config.toml
num_hidden_layers = 9
routed_scale = 3.65
balance_loss = 0.00382
init_std_router = 0.0173
num_attention_heads = 12
norm = "rmsnorm"
init_std_qkv = 0.0241
init_std_down = 0.0121
decay_shape = "linear"
doc_mask = true
dataset = "wikipedia_en"
Below are experts of layer 3 (counted from 0) of a mixture-of-experts language model. Rows are named router (the router's row for the expert), gate (a neuron's input weights, with its number), up (a neuron's input weights, with its number), down (a neuron's output weights, with its number) and show model dimensions 288-383. Each number is 128 + 24 x the weight over its row's rms, rounded and kept within 0 to 255. Numbers have three digits each.
After each expert's rows: a language model's description of what the expert responds to. This comes from a sample of Wikipedia text that the model never trained on.

# expert 1
router:112151120130152123132135133152120140166146160138102104103126142146123091122125164106121137144121131149112114125144099124125183115160101124113125098149151158097136102108056161122101222148142115146123110178126146146096111142083092127121121122131144106159094102140185132086095133116104121124
gate0:101085142112124088118113122092128130125134134136114095128124118121143151136095119161141123110097136113148085119087149131099105111111118153151142110150100100123101112120158082129112116170097145085142114119137133106163178141129153122109139153142193130112119139163122159087117119126123115152
up0:147136107112133125123086144144144115156131160140204124117128098110071155119118187151144108142165091113164170179096121126119097106118132133137144195092106092132118128119127110098111121081152189133154121109158147122127169119096142159144115131148133122110135114140109119126134121120174139090
down0:144144150127114102140150152135169124114093134130110153116125156129106116123139147174117104145136125170145135112111103135151181146136152149127116139075106134136112117111119111130088137110112124125122130124083160148120142142109142141134092111114080054091106129107134113154104170123107148143
gate1:128152094169182128144139120147119120143135152130062129137121077138075133125115122105103145129093102122128146150163120109114107147093115136147152128131125054099078122105156115145175107094102135161103149134129134127139152105157108121145126149128151128129077172101139136124123129094120126113
up1:141093132094105130170086125080176099161165089092176076080115134180148110148134128151151138125107143159140121092124111143117124128152159122126144150130124121107130144114166166132133140150125149140117130151101154112159105096122123138153109108104108143111107125146165141125136135138178145157
down1:143113138130171157121126158122107171137123166111121106151154157109142115116166081115125156127111121078127121195130085142132136158109148128135116117077182125156180139111153161118087097103111129133112137135181148092122117196138079123093148136126155105147138133115148146089154114111156124110
gate2:149118125118144138129116155166134135146139125123126132152131139131148102148175118123116098164136126127092166122151118145126143107107122113111069130127134150104114144136135091107164151146145130141090102121122111136086173129164112130136136173168116151142118091111097112123141136156133115116
up2:132128125145130126147089134118103150107136149112153127117106054118151143141158128136117152143186173101121121095154119191117148145140148072139109145101159121162128110151137202140143165206164089138165148117136137128109173132164142112144142136185128117133177137131098111122101144133154090097
down2:129098169138132094118113084107135103137164142137118163163168168126110110118144144137122179148134134174131122117117166143160128154143124079153175159093183159125130146112105119075157109170150122136104132119093147122107115117116153147123139082162119111154112124145145122118118129145136125132
It responds to: Table cell separators. Pipe separators between cells in wiki tables of sports results and rosters, plus brackets, slashes, colons and dashes between name fields.

# expert 19
router:134097152115115138176107146143095127128179169129148139122144115104143139110150173117170108142121141133130110155138118148099147105131136125160120109137125127152159124094100173118102201099156109143109153151144115137100110141120106148138146078145128114144107147134097129154141146144095114134
gate0:100152101092160146137150102124112123111129148084106118112093144131160160122116119099111123156085164089061137139129144132144129114149144116137165115139145054148124135151170071180176129156161166145119128094141121115098150114116148156146144118113157140090116141123104160112121118153165116162
up0:090165094105161149128103107121084080124112136116143112079086148125122151166123118124107072093133141147129116143131136123141115143092124107102144140118160094102150149116183100134132143149133120113111160089133108117167165127107136097117170112142133142126109135129137115089134154122158128161
down0:166162136140115130138113195149132174125109160122142136090145112150144123102118132143145163178099153172122130125113172153111122086124132113156132168109099181104114119154126105141111129111107112183129096135149142126118149100112119135104101130085118123118146152109127092111122135113145153106
gate1:105114102150134136112103134134147113118140140125126089096137148140118096132139126061104137178095104094113117170161132109070158120110130134144137154085164165137091112107150100136142142152114114121171090165123136135083116135139130108139110117111107167140095136082140105130141189102095107121
up1:159124077122145152132175117111148134124153100123155157168127136140134153119086136138163181146131112124107135131100150143147089143128163153114134150077155121146106143118158137139142143115133145153156118139106149152143172126097098130132082112171125075096123099146166165123113141130125154133
down1:118139121121123118084106122142164158138112125147118098096114186100140102131137126100081113132061130113141101137188144164116094101112103150150144102139161147151134131099145152142128105121132120155111139105126102149109143147115134136141125125129149161126124153084137130126144153109123095079
gate2:138162136165115145150135151140153173142076140087139116108096121150118148128149127150106144161137127109106153104109130109157159125147119089114108150116117135155096138198127135138106146163132122150124140126156138148115109141141124118132134157145157176126144167165144155153099144177128109143
up2:134105218138118161134133157132155152109150161107096098154137114141151167118139123154118081115172152125104104109158145171136125153129155103148156158132132145090136111114134159105119182164155112113107142106125113105135152140111120126135143105151142133157138156117125177126092154125138145165
down2:122094138145109153085104155122123139113187133128085152153092140156152081135107127130112104146138144075155117123148113147077150135111157161137106117113113112071139179094152144057127120134156118133069153149084132114104098104117102115154141106133110137129107126127125124121097187144139145089
It responds to: Years in dates. Four-digit years and month names in dates, especially birth dates and table dates, such as 4 February 1994, 1978 debut, 2021.

# expert 20
router:137154120107144089092130157109133146135094104164137126113118153140163151127105124128160123124125146112124100133112124146142085156137142099105148099144099140144151125146102114115136107116094108130119160095132141152137138129156130138165106142176144153123129166078110158114109147155130123132
gate0:082138136158127133148075096119169120172108106137113115107094129156102147125132121164134145098113097127125145139156135149213167085138120103120161142112139117104152153159132122125143130110098111131131107107157140166124148138108161108132144144159112098125136105115169128102128133111132136131
up0:078152125089144128127074102127111122106091144142093132108078159097119118156127166168139143090144119100110134181114131122064123144111115143130126122105129112149118113130140121134152094123149148133079115122124116120207118125135122125149129111175131094091157148118136100143153123124111120125
down0:108085145101123152117154131151109156164117097132114188119083106149155108169127122133136136165100074126124135120119099157122139097122144107133113129086123132145085089121107130121121105157108072099145160174114156174122094115165126136098124154115104119141135145123163114151157107121122145111
gate1:118139130141178091104127176147091097114126107082136148133114108117108115146095151127076119153098079099166097124157171164139119144126115082129157152100120159117107138168140169122151157114112152170137114141141118105088180172150129147126130116107149163114161153123150139137102118116132119148
up1:140107093144135142150158112115119120115133074076112140149121138116120123106187151120134115117140124137115108137138132137116092140110147104099143160143112095158168086144160154099154125149167136107149088120158157111086090132109120126133088161157133126138138135098166141091090129138171109157
down1:160108119113148148130114117165119146155123114122116134119165158103142122112142122096149148129120153148138119126139143160123083111159125101123125107110086157118113147087105151101160103078159126148136133123139197133129156156144140110122096107116146161172162140144151133128148137117109139106
gate2:125139125093119119100103164102134113127151099150129170115189114156136134110149168148174155138110148109116107130109155139151182116115160146133095126102176102099101130147118131150129161180103119155116125156148129140119144157157114122126139177139085147100160144106200109135106113112134095134
up2:133067143074089166138149093114110166140106127152147114145084109108109128162150108124121169128161145108139110141114109131101150146145113098128137172066074108143140148133140178129164159157119134131093163103125155092095134175185104106164129139134120115153122158162098126128122172110107131151
down2:149153107163141133138112135121085125154192175134121171150125125140113096098119108129128098143121156099131103101166132163126109126139175137107122124074154116148130142084154175035112119145122139123095137173143110146139092135118109103106104105113112102110113121133144132109074133154121083122
It responds to: Early word pieces. Second or third piece of a word right after an opening letter or short prefix, such as p-id-gin, P-in-head, ped-ig-ree, Gl-itter.

# expert 37
router:149143139154134149123151158132169129164107142139125107175090090151142145125105086097084120135118134113139085125125122150135098140099143081149169157093129166133101087160156100132138084104148144153155094166124132157183114139159105157111112184151136114181124137128123139169092127069115120140
gate0:109164145135185135132116125136158111106098150073095103163112092158139162159138106135105119096106148114143161126155160146114161128119129082137139122141135152131085079128101137131129123131115127152152151099160139109134136185114124148132129119103133089175078157164125175107127161105076127147
up0:141140116146159158104105153099118112121119133111143136135106164118150101142129136134132087112097117107161115098128108131108079117141144139126138086124109134101141144124138121140192092131135132143153148091154104108140195124118168118112148113121138128115125113160094132126179141117122106094
down0:142148158152131097140130086081159135175107159142134124107136095139118131149142117117114145138131143106109095100109126157118116100109155136154144131119107140157150116080141145144116120124086093141100109134132148118087140140134132128096172174114138119130116107113162119180137105094110140129
gate1:146105161159136117119144110149103119139152147105149112171155129126133147124164142123113159120135085112129094187157109140131115127122130105138171167174088146115099146182117134145085129121135079130167101148080124160161146177136106119129105149109104090146084135121126171110101126085139109163
up1:148122126146156158161123169125128132091136101182106153143091086144109114119130138166135133171126113138106139127140132136099102138163118129122119160086098141098159159148129146121137130131140115119115101154104150124098142115108087088169119142157153097157193148126139070116103131136186118156
down1:100176105148146125096135124160088167178123172105159131132080152095150153121107149149127125119120119091123075161161125093142123107110155132093119116094103145138157098139088108099101109077160068092083095094118159159099089143128165166131153151106132126080126118158118140136142142088139088131
gate2:094160133166092187148141149128172150141100093143137153172152136116106120128139166115153118131125112153111108130122153175138154130174173156129129137084130130142089142159113104129109190159133109145136126107159122129158119111157105117145126217148156121162147106101149105129094107136130091146
up2:128101116121092164114132134166131088143107141163140134129093102100140192142119138122130132128184142138151130139177129139124157093136139101118179130096133110121111140119089131143131161121095119133144138115136105120155135153150128137149147154132124109151119125104138119146137110116115121158
down2:179106154133118111111111113124090139124129189158141124122153110150114160156134100158120132120114111105113129125160127142139119104109127114150134130090130106105166107119080139059115110155095110118111145098116148148112120114138096173093109108141106114125155125139137162143184160132117071114
It responds to: Mid-name word pieces. Inner pieces of personal and foreign names, often transliterated, such as Rhoys, Galileo, Ayaka, Vladimir, plus LaTeX pieces like mathbf and partial.

# expert 17
router:149165172128154112089162132126126142130179113139143090116089158108144150122116132106155141127166136093148185101152191095111175122144137131111137118172077138119150128117154155109167138131116097108099123121136119127107140109116102136112101104125150111156097122120139140116148132117116125075
gate0:101066161089163104132150139117132116151102155113151115086099105147136170167118116108125143097134125145090105146138153116155166097167132109155138130137133083159151109104142090171107097140168150165097115081119156108148143101126120153133117149106132112131116165157139149127129112120153111135
up0:128151103122155118103140108094120098108090127136150112159146147118121145147102167134139115139163114117168107124160100094125128096130129107094157148124115153144148138126160101089131139110145169118111096099108122095103148115076121147141140129119137149122119121127157144104163098169128123196
down0:120135134129127119138142150107101159105115113102132110107124170130094139090150125131116127153109116188116138143146115141123151140144156148167088151131115156071129107139123145124099133121135096153109147100130162125126109163125141142112096127089094120115106130144147124118070131115145138101
gate1:145137145128180125143123106107085139133115135130136143140112093143125146112148125099116149124116106111162141143148111098154118123101145167151141160147185109112084080129164134117137117161082155173143109166098151127089130129182147135129133147097135106138110133133112141117082146096133176163
up1:168129144111159131150128121096094173139162107123118080113158126141097091120140147132118162147113113150090088116122096134109102136114171159125132161135114135109109095118141132095115106116119117098152110116095164110142126123130092121146054119078139109132108134157147150158115120128143107095
down1:113131129149149093127164115115108141128117127133143126147097135127148184147142111130117116146105151107112110136143092156129155135137102115128127118069093117134113130137087143124131101082098099123125140128151098118118107157100153113159160137141145132126126139143147133122166098058126108093
gate2:138116110110134182161142109165153096121127125097153112178159108143153157113140103101138148160145124159189152147147133123188193110134127137077090107098119125139132126175134102129164138149128129152106130086154173161110153105143144140104147131140082114141117136090148154153167133134174143132
up2:144071128105146128155124112133121105141104121140156106155084100164113129146152149091157104137189090117139164121140145138105120125156142134116117149110127133151118115169116134122131110129143105138138111081136169119102128150162123124154144093137112133185149089092166176157104087114135130109
down2:130144116103118119126097106107077112155127135136093110121157077153137109123105150100122109152126142146147125128137125165159115146154146102140140158151140110137105150107071130092102098134110060151125165112124124130115074103100155130106110146137090157135138130161124188155108123181105095160
It responds to: Mid-row table separators. Pipe separators between cells within table rows, plus semicolons, list dashes and == heading marks, such as | Partner |, 0;.

# expert 24
router:140131095190147163118152137115095132139143112151145143097142121139121083144110157161074118155086122167137126114138107109152091130085115092119130108123121136144129114137157089113128097161117156142145104119136129127129140152124116112160124127108131148141156148159131118150149105130130145144
gate0:092126142138149137102110132138164126073155142139077065153128118104167136170101132161109128168143116137116147166132121105108100131114074155095115135134134122134087162134143096172098084151105128149132106079156138103145146112152154111127114141104116129156158131162140157127131104163148125154
up0:074104109117175168164140094075146154120142104145133155136163122144093122158107114124123096174129090100158103143139127150129105127139083178143153122107111141117156102157124156156166104114153128140130120119138083139154174156127141124150169128141119126157129126102115165125144114155119096129
down0:124106102107130112165116120114144163128129101166125105118143162130132119086147134097146136150084123117093165134122117123167180134086145127110127157094151122126093144125139100120181150104141153131148162104148166113108083143125121136141115132106118170149114103128143126146083127111100123113
gate1:109118152132124140111099149165106130140071107103134091101110119119134175176098126151130128135140105133096115158157077125074116129134127122149131143135142135116146099140159122117107131105066132174163127115163161135135157124117099113172123159108125132135112179120140140109099175104149116178
up1:117169111121132150155099186110139107138155139104127096146151138133083108118128145151166156145129085178165100116124172141119160118097123138089123146128061150140164080130093165126128148102164127175141089144079102097104117115117145129109118129134116142101179144117114129134166125109125165170
down1:166127117114131170149123091135098183164130124125130125110163140100136105114116110072105127125145179145128146087112106154090126113086127075163115120096140144172068120108099112133113056110085136117102170145138154153100142137131148142121146129121136144069138153125118138133142154102169113100
gate2:131125064125134164143134113085153116085125155131132143093113142119146105118127171114150122167125140125116129121148116079177155136145135140116130165114107152153098124179123094099093171130100107159103134086132148116139110118157103139161096173123149168132131122083128094111128134159151070139
up2:111096182129110165118142137130126129107114150137079081129109096110112128124118129085150139112109167133106092135148117150144136151154133160134121142120138102083148152123144133153108203173128163135127158117137160106152114125179150107129135107141113095150135130159098145120103124101096122131
down2:130184136145155133172099097084151125129180139109132137149127133131094114127123095107161113121100114094119149148148124141123137106108157122105146126153128115136112145104082139087101166140098127113138141130131124099112108104140137163134122121216135173125120109126075160139095145145145080148
It responds to: Verb endings and participles. Past-tense and participle endings and verbs after was, to or not, such as released, used, known, crystallized, find out.

# expert 38
router:128141130169155174146121082128078117110088136134154117098114128073140108120110166113106147091112129126134110146112174193121067118160094111159146145085162078111138128147163094123160093184090123172105206172137119122101123119189109146150138093111131129172144143144104147126128120158109144144
gate0:092127122136130112130148145102148116144126134071101119131086164134148128152108138114097122075106113103145137167126141127127137163109113094108094137141132080132157097179171097104128175143148160124157161136144134119097167175116090134107113124162144095116118187103150142144139131121127118150
up0:103138111149150122100091116135079138198170124119143164152158123130154146147095157150125119120140119088105144169114114164104094100156116134103170136171133132143150110154148115115140128136121100145128129118161135107175165113098132138120137089111124138098149109154155165145160091137123137084
down0:088126107150105135101151126131148158141084133133138144152155128120136146127114135136166149161078146129118118081125136107136161121131175126122123133141134189122122111130139104109079089088129115113136158082133145110112113138124134139138118107123160135116128144135105103166097134103144141129
gate1:109133136149148123117098178148143110132132133130051106104105122108131104135116109129106148143115128139149103120187169156147123132157133141155131147145129162105076100128169112170120152151064125134109174118133107114128125145115118153156157125097169157098106152118135151136096166143095114152
up1:177140132131119108161121159122118125139147112096135152113100135146118105144134116131123091102142123130153114125083129134144134126146159117109177141071114154147117071152176145098103162152162104121114092154090160131144138166132105169124090120151088055116137153124134135103128113133187118121
down1:122122127113127137167122096128103188179152097143092108118091176097142131083141091112104118129117152121166112117119132160163113123115132144171115102169133102132085124137145111150109120136146099126123174130127136105162115097110141094195122144129151112116150137110132117146140164069125086112
gate2:155115132091142168131125106134168140144094130102116087114141110101098151159101128144096141128158138116116119186178118172173143143144117100082121155163149135168089119182109156126132124147120096118043104136141126137184110101151112091120121169120136122146146136111117147130112100135172109148
up2:111110179121112173139154124131120120170113138176099103101087114075137143168136154124137121114159159149128112141188158178102154148109120128131160156149101119076119130130093116129121161208131129153136113162075103106156162103144141141137149121156151132139175180121105158125104139060105175139
down2:155108161145108136091058102111102096146125133117103134145104097146115141135144130070143155100130134089145142167132154165095127107094170177135155112135151124153117141084091102077095094158150069130114085168105139155117124124127147119125110136184124142157132099122121117115120156098114169135
It responds to: Heading ends, participles. Closing == of section headings, closing quotes, and verbs or nouns ending a phrase, such as released, governing, signed, use, career.

# expert 5
router:098160109129117109157093093148135138158128144127138087096125110130072130124109152132129110111133136153127168118140089140144127113143127104125095144134103160115143125103167111117087132122113149130120103184137123161123112178101131110138110109099135133111115109162144057170193125140117126096
gate0:105097161143155087105130083154131113100203147144127093127085115133144138151146137135106178122146177088139111098137119102151146095148111137141134126118132071133135079145129115155153124130160144126143136122131183123144128134146120111159145140117158177104125170174170119159187102160116135143
up0:103165107144170142133100132105117127140144161120119114126141152087135079148152191147122105117140078114145131181114135131136103095110107124123131058146130147094147134131116098137157095116141127108148117135170100131124141115119140159147177116143099098155150162130131132088157152132135126131
down0:165105105092096099132203192141127169146125104115169121139128123126141134127124106108112086179095141151121120125159158150121204123102137124107126146127136132121115097127121121125109118100110119131134116141083128153097099126126143108129139112125110141131076127131143094130159128124152137074
gate1:153144127121143108114141159181148130142114075117101148150111126113144103152125118139131122151160098110100125115145101097141170127139152155127144123121202146111126073116113142137143136126106120146170156147150122133130151156134121165172113136134154150140098139083154164128140129175124139135
up1:130081115107087095132108122127108123103133104116120080130181102126107139122104171115180120147054100124129122142134161137173101096131148141113139148087101174085147138113131125116113163117087110151161107152095133094121131106124098155137101163133095110135123104164161129113162117071142137164
down1:141090146120108107126115070115093147108119141112147110121106139094098105119163140116147135110105139114164115133150126121111121130108091127103116094106153094146087105103144128137150134090106080118131114160138135126135117142131114121157098116166162095110121113090141086126100128092182082107
gate2:130154108160169140131122107076131169130115121141155160130117182142126116099115081134147078142125123107140129122129094147149126117117144106112106123129156158103032164162151135131172114133109135144098115114115146117139139133139103104147120125101139118132148136163115117166150152164158086098
up2:089112165181117181138141128112122110169121217157126125129127118148091155133151130085088160124125141142067164127165142149115148107138096123123113111103147116130144158116130124136088140167149189131121151162153148109119098150129142103124148170140145147121123126097115158137076119158133130141
down2:122148140112126114155124105100185087132110170130161116108131127158112160162115087116159164141111129120128129098093130171134099107134106165133144147074121105125155093139106168061111136109154116105120115135094125132140124135122134142118124119121126103138149098123105147124138130120141106138
It responds to: Reporting and naming verbs. Past participles and verbs of saying, naming or publishing after was/is or a subject, such as called, said, known, described.

# expert 58
router:117132154106134119109152138146156142139148104137092103115123124098137139089124138116187137122145130088101148112154130125120165161131155170094111139175154174167145129127100156120094165092121090118114106146133089143097131143093080125084106116123146105170112156128151127115110131163122095095
gate0:105131140119165171125100154130140153120113112097092114095123123111121145140116152167125131138096095108099146170083143150144150140061149152137144124138126116108091095129165061116132122113124136129138136096124143093148178130103113139139101171115155130117111139142122149160110133116116095098
up0:091161086135131121119097169109120113091104056163167141123129135092127154103096146174097146113101120071167149116141143130050108115128104149137147135082108103117141142133116141115138086112148135132117150099134070119117128115104132186164180131115123130111161122132148175111157122143147147143
down0:153131135150135144136154146101120171157097149104148152119144121185093152108098118147123113131127122151141126101107137160129104130154100173138092097143128155138122097094105159175119122089103106129100150104114143177118120209090170137117123152113118106112125142111121129134107157122140130153
gate1:128130128157130129119167098140112110125138098138090137119123127095126173156142135111115180129140092178109132150140160114117100107096134142161138115165162125118122127162136163132141140121108128135120122156110102133128187158172124170117147128104088163116090143134135141162147153140147137133
up1:136106153098140161162159151123158112143142125168134107129137120099126148128128095127108156125183131145140095133131102149121147109131140150081145157090100115105132107120158116116196129103159167130141123137156119109150131103130074114151139141137110123096105111099117142103118141129150136107
down1:100100107110130093139126186114138165123132141124137113103110160138158066127122131104121141156100173084119110120132105119118151105109103112178100157089139171119095126115139129132115091144113119115158168094135126100096119126082108136155114151130132103125107120104132163145113108098156114146
gate2:139134088156097166139143098094125164135133107121118162105135119138083127120080151140163113137168142103150105156109147153142178132138152106141112142169134149111118175169158106124114167148114124140076131059136134105172110160125141137133141173153109141144078085142150120088173147140141075156
up2:127118180126138158093144085119116127152114155140129093177122093106098174145147115105150150113146170173138125133171117153128101127151133114131123168145119120102138103142105157124150145132155154111130112139144135132123161113146126113179140111150141100124112129131093162106099114119150085137
down2:157117138119118145189066156110105138155146144160142124112094131148133135135152122124166172116116092135154062142112124158153124198110137123142115142136119136137134118085096132092090128103131097132113180144141191125139070122159111082169124146174135149127123115133064151102126144135107118122
It responds to: Table cell separators. Pipe characters separating table cells, plus list bullets, numbered-list markers and colons in structured data, such as |, •, 3.

# expert 56
router:129142150106170075140174149147111149123101139058142112114119159106145141158125112134114116105129135124102116132093147114150112108126144104139087183101175168160133119111126165117150120103164146132107179124141113160185121106132141146133101124191155161116103144118102114126118135136135161119
gate0:080119161072157108133150111102125141126133118087097119131104113121095123169136124164125098133085103102164157152103160133159154141120122114125129136137088096120134145130148111099167167133151125118144144147161104133147121131132153155089121155131138115149112128129112165101142110118116121126
up0:119154101101170123107138119113116094105137142147142152133104131125124112088102199091145119133169139110125121165159112102164151153123136147133124087148121125117116140133126074112135132126136139158156135113084156119160124131119109107148126163134136165133084146169146080155150127118137097140
down0:116130108118104116182172182154153147134113138121153126129121109138142137099141117095090112090105141141098128140152143138096180103111147109117132127124165167099126093137102137131126127124117136135143112094181138140116121175187143102157141145111135120147127136196117104153122131116138112155
gate1:146113100138150108113131144162107119126083108104131160116162127168147138142071119140128101131138091100149121140113144138138132123111131117125132129133112131085111142132118167146125139112131151141140092167104103113150153105146124148122142146128141118132158093132142155179145136038150093142
up1:129128087149147154150154107159123138148187149115112109124131110120119155135107114153158109129142128153142141110141127131142089167131119102133137132143121143121138125102133116132092151165150139137125144180106102145114136118133126090163108155158139079112170169082110114122121103116126138139
down1:126142106072167145114157089181176196134114118111145066164134092136105140114154167160123129143116099140118105155128075104131144091115090133126136115149130141140122088118177139128146103139128097109095156132150128134139157145192132189071124138104129120069098127104093162160157141064148127092
gate2:160131150162112164146093151107136119074127150069086141095131145089102088115140131124120099133144116153117173106108137132175160152173178148148104116097163146101110174177104123130113111109140135129086126088119135126143116153126162119149132137131142142104149171103140171107097093105167096146
up2:134141125147138125133120133140132092121156141184142103113110106115117166139133149096134129126145163136142160136096124153111120143103107082144085163135091118102121151114138141109152145114126147161188133115122121178085155139169125131127105114148090094150167122114132158081108153117125134120
down2:130121103116136129124111067083125123118118166107127098114101122132175136126128156089165136121184164102122123138151100176141122136129121162116142111137114133161127148164108126071116077116164152113170159125148126147125152113131140174145113089156109123104146092128159146152162109122128126110
It responds to: Capitals and foreign bytes. Capital letters or first pieces of foreign names and words, and Thai or other non-Latin byte pieces, such as I-o-ana, Ä-ngelholms, dé-.

# expert 26
router:121125165100168106117102125155115128104094117134163087132129191089128153146113106096137114107131128129101150144106132075091135119114125155086085187142118153172142132118134172126123151159131086167133166140137117138105095148116111125102115097142123111148124156088153148156150148147114148102
gate0:063127147145146083122135124147159109117082102119087126120089126136143134146135114102118132101134117131091123131106133117118142088121099113135124136157162134112160127107184090122162128146122150170185131076144093134159150128124151110120126174127155096126123144144111157123133123110151088148
up0:090127106137109173149139108135164116120065140121162129106142144095109152126117158161165085128128103082178132147112118109165113091104141113155139103117118115113096145152141127138149125125137138133105159102111101116117127130126142161136179116089129148155137123179140155118162160159149103123
down0:151110165101130131141157138118110147146102152131120119112156140169128153098148137137131096133134107133153097105117110155143146173109145093126126144141135122170113082153102143096151166077140097157119155102119144086145138125087150135120096114145177149127128136090161091201122167128130128104
gate1:150200111154118121097105105145079148126138106092137131130132109139162129168116079117108135102146116097111111136160159143112157148103121138149101140158153104102084150135188107168153125155091110143136131184155162083080143131149140143106093135133117182123136152101100126136118128097134127121
up1:117099141165117133124125163097114101097127133143099214129133093170103129114089113144126118100147106140115158106156133135136084110105132151137133150135101122107143089093191143113113156100170142068120116194123160153133119130116073108139104186088159124093108121142131160131151120117146170126
down1:138094139093145094135146127112110177154100152146096100111112144094132147093176134116146120112085164119080095108126120134119145099133127108135088113123132124132117102152112144167102147103128110140146124149185167128137131147094147090121129139108140129148152179113142126133133185108119115121
gate2:156159163127094113139135104133153116126122141115126136110113103142114114114094142117175093135113125107088113169118116116193126114147126117147120092103153139124081139135115110110133134127052136182101140072139097120159167112155120160117100170138156141147079116171133078096103119139122100130
up2:103080130075077167139156153125114146157104152130116114092100101110125165159121109158149146141156143141108113117167114121076061107161120110144145172127113146108116126141126133121170142128134145132144147130096132161175169111138169132129134140175104131131140133149111152175116138106113127157
down2:159122140139139107153111117100124094141121169110097154148130080151104136130162143098139151110115127151157090127113122121158133136148144109132100135128116137109166164135091139101113103110151101146068133125147085170154105114120158112116147116150122192141177123126140155129131130121113143119
It responds to: Table and list punctuation. Table pipes, colons after field labels in infobox lists, dashes, parentheses and quotes, such as Country: , NFL draft: 1937: , (aged 27).

# expert 40
router:137136110145097147103145148114132143190129129089119117126129093176084106110107098097119171136121134171143094114117126117149100160098136100127173137145143150134152108179150105136117094124131133150159098162128114151166133125132099131113118181145139110162121170138139134160102146086121120122
gate0:086114104131165129117110100101133125120165170123124157167135072120169144111136077126114157129148144073114116132145130139080142066072156119159156126144157116095075086115161096151148138133126151159142157099120163148143131129125146177114119128073150132138124129160152141102154126127087111158
up0:159161143108122145154128109136122112137104088146158086092112118158128140164086155146124145124121107109171132183138075159143105132126104163119115186095127159160117134100113130134140130147157141135147113133155163203143126145135126177125143094128096168151121173142118125164159170128121150120
down0:150159131110143135109133120116164160118116141148098125124122084114110102164156141184147119188095152134141142127119115125095124122102084106132141108102128132132164128113149165125123166107175118154125121123164145125120131131135161160101126143110106118151083081140171132151098089070134115103
gate1:147134105165145141134119129124146086141146110130149147128100099158129130133132102075156088139095126130118104133148120119104123112119115089103108136181111121096114105119155168154124096108133096162153111121107090130108156145120147121167114140115138106160127146089118157118147107062087158162
up1:147151154120101148152152141113130103110110110105086143116111114097085139126104076125150104140167102162115116124134120129144132146086105079105174153111076116098158108129146152138130155154158126179157101129086139144155141154108137098162105114148132121129147122186153121110118154117157129165
down1:097136131137138120120156108130081159138145125135176091124121145080130119127090149128114158124083177094110124105116133085102152147135135120123105164111123132140140124085143163119140095111162080117160159116143128113118165135117114097133132155128137143110125119126143153135134157100157094113
gate2:124115094147094155135123107106111109186111096070116125126119141099105098118111182119105109169129100149129068129164136106125158111162115134165119127134142118128114148167112086135163174183160128124120159127146136126129150124119096104124149140153150146108142117108125114113141130112122124126
up2:143112141148114142109172120142166105121111180137127145116104126099153154161115112147145145121131115132114129094151139125097086142153090094150133168124142118089113129137173132167115131145109133129147161146104139131107129115135122147145093107165136145114133121122142124126125144143095137128
down2:114145120120141146093132123097124140159139134122062118138138147098069133104135153116174132151087105109134111139127126168152146124116199086133118164109151119101125141113095131051143122142117150121114151146139170114126122121144158135130148133161117121133129100129109138112098116125142148150
It responds to: Word-start fragments, technical terms. Opening or inner fragments of rare, Latinate, scientific or non-Latin-script words, such as dia-con-ia, inter-med-ius, noma-dic, mathbf, frac.

# expert 22
router:095120154112138100117119105139110142111141097132111127125163166132118125160113086101091094118153142122148149126142105090139150106114113182098114132152114123116173157141186171138091158150121103143152130100137114114110096147157088125082119110102140114126130111097144145112145154138122099103
gate0:071138183140136144110096147094151132145130154100123074124145113099152117108127141171135124132141164132129126096114156128070123109145100120187126148112140102154146109142205098134103074155130162119158116100124133098154129128148149106130100132158139143154140111111141140114148084096149117100
up0:109150082080186103116119109136110101160119153105164162122112110137115164138112155137126114124152103088159159188112124125140096129136121114112137097139154104119114098096109108136164165117128129118136127148138074143139170124099126137118174120122167154121102133112135136124146099129094142109
down0:175113120081103125141169123130139192151092083134137135134117107143112095147121085106123106090141136154155091141151094128155165088114131120131153113117123118121102109121140134128083155138153100143140127106116106127156125165116130139111152131110096132127135117117111101138103187143112100165
gate1:090153139149124096109135156167117115096101110149091160163086106164114104168110105133138156128136112099148125136099131140108166138102153167147156148105131154111134105178119124108151166066072163148152105144128117115142100182121118135181140101112155165120096128138151151146153118114146115088
up1:149102163077074119104129145134113116124166085159078115152123153130114108123101091118096118157144137136128127108106185167140131131104147138121146149099143177139102073158126164112092150117104145107157107168098143132165104161124131140171095124101151154129166106100112143157143112141186131150
down1:138141108120130128159145082153126178128145159131158140127103128118130136128151105069094090143118130080160156099139131121124131135134140183092173074114116098149080135137098136111131145113119133130104125168129137114113131108113106184155104114136157154135114140103136125128127131093131108114
gate2:148132126096140122173152132152181136142098102193103150117110119162142141115151118112139127116109153154134141123121155152159118124145158137119118096103147099089151111132126115156149094141097123156132156089151166162119139129128164118149153156163135107069135160164149120152146119139157079170
up2:130127154135108117121155125156162107129145163102156083180108127117104144198137120153119145138125123098099105156149136118139119154133145117151163168123120136100125120140165143073111157151123116127109113186127060074138135142140140114133160105122098119171109114087114112119126103104146143095
down2:133086131110154137134127102117154076151156161161122125214143164168114141135119106108186097133126086082117078126114147165147091131150160125174106101126159125133166126122114149088139113126123151147112119118115130162118102102142141110106116116168143110149096061120126111109105151129133147097
It responds to: Label-ending punctuation. Colons, commas, periods and dashes closing a label, field name or clause, such as Coordinates:, Elevation:, See also:.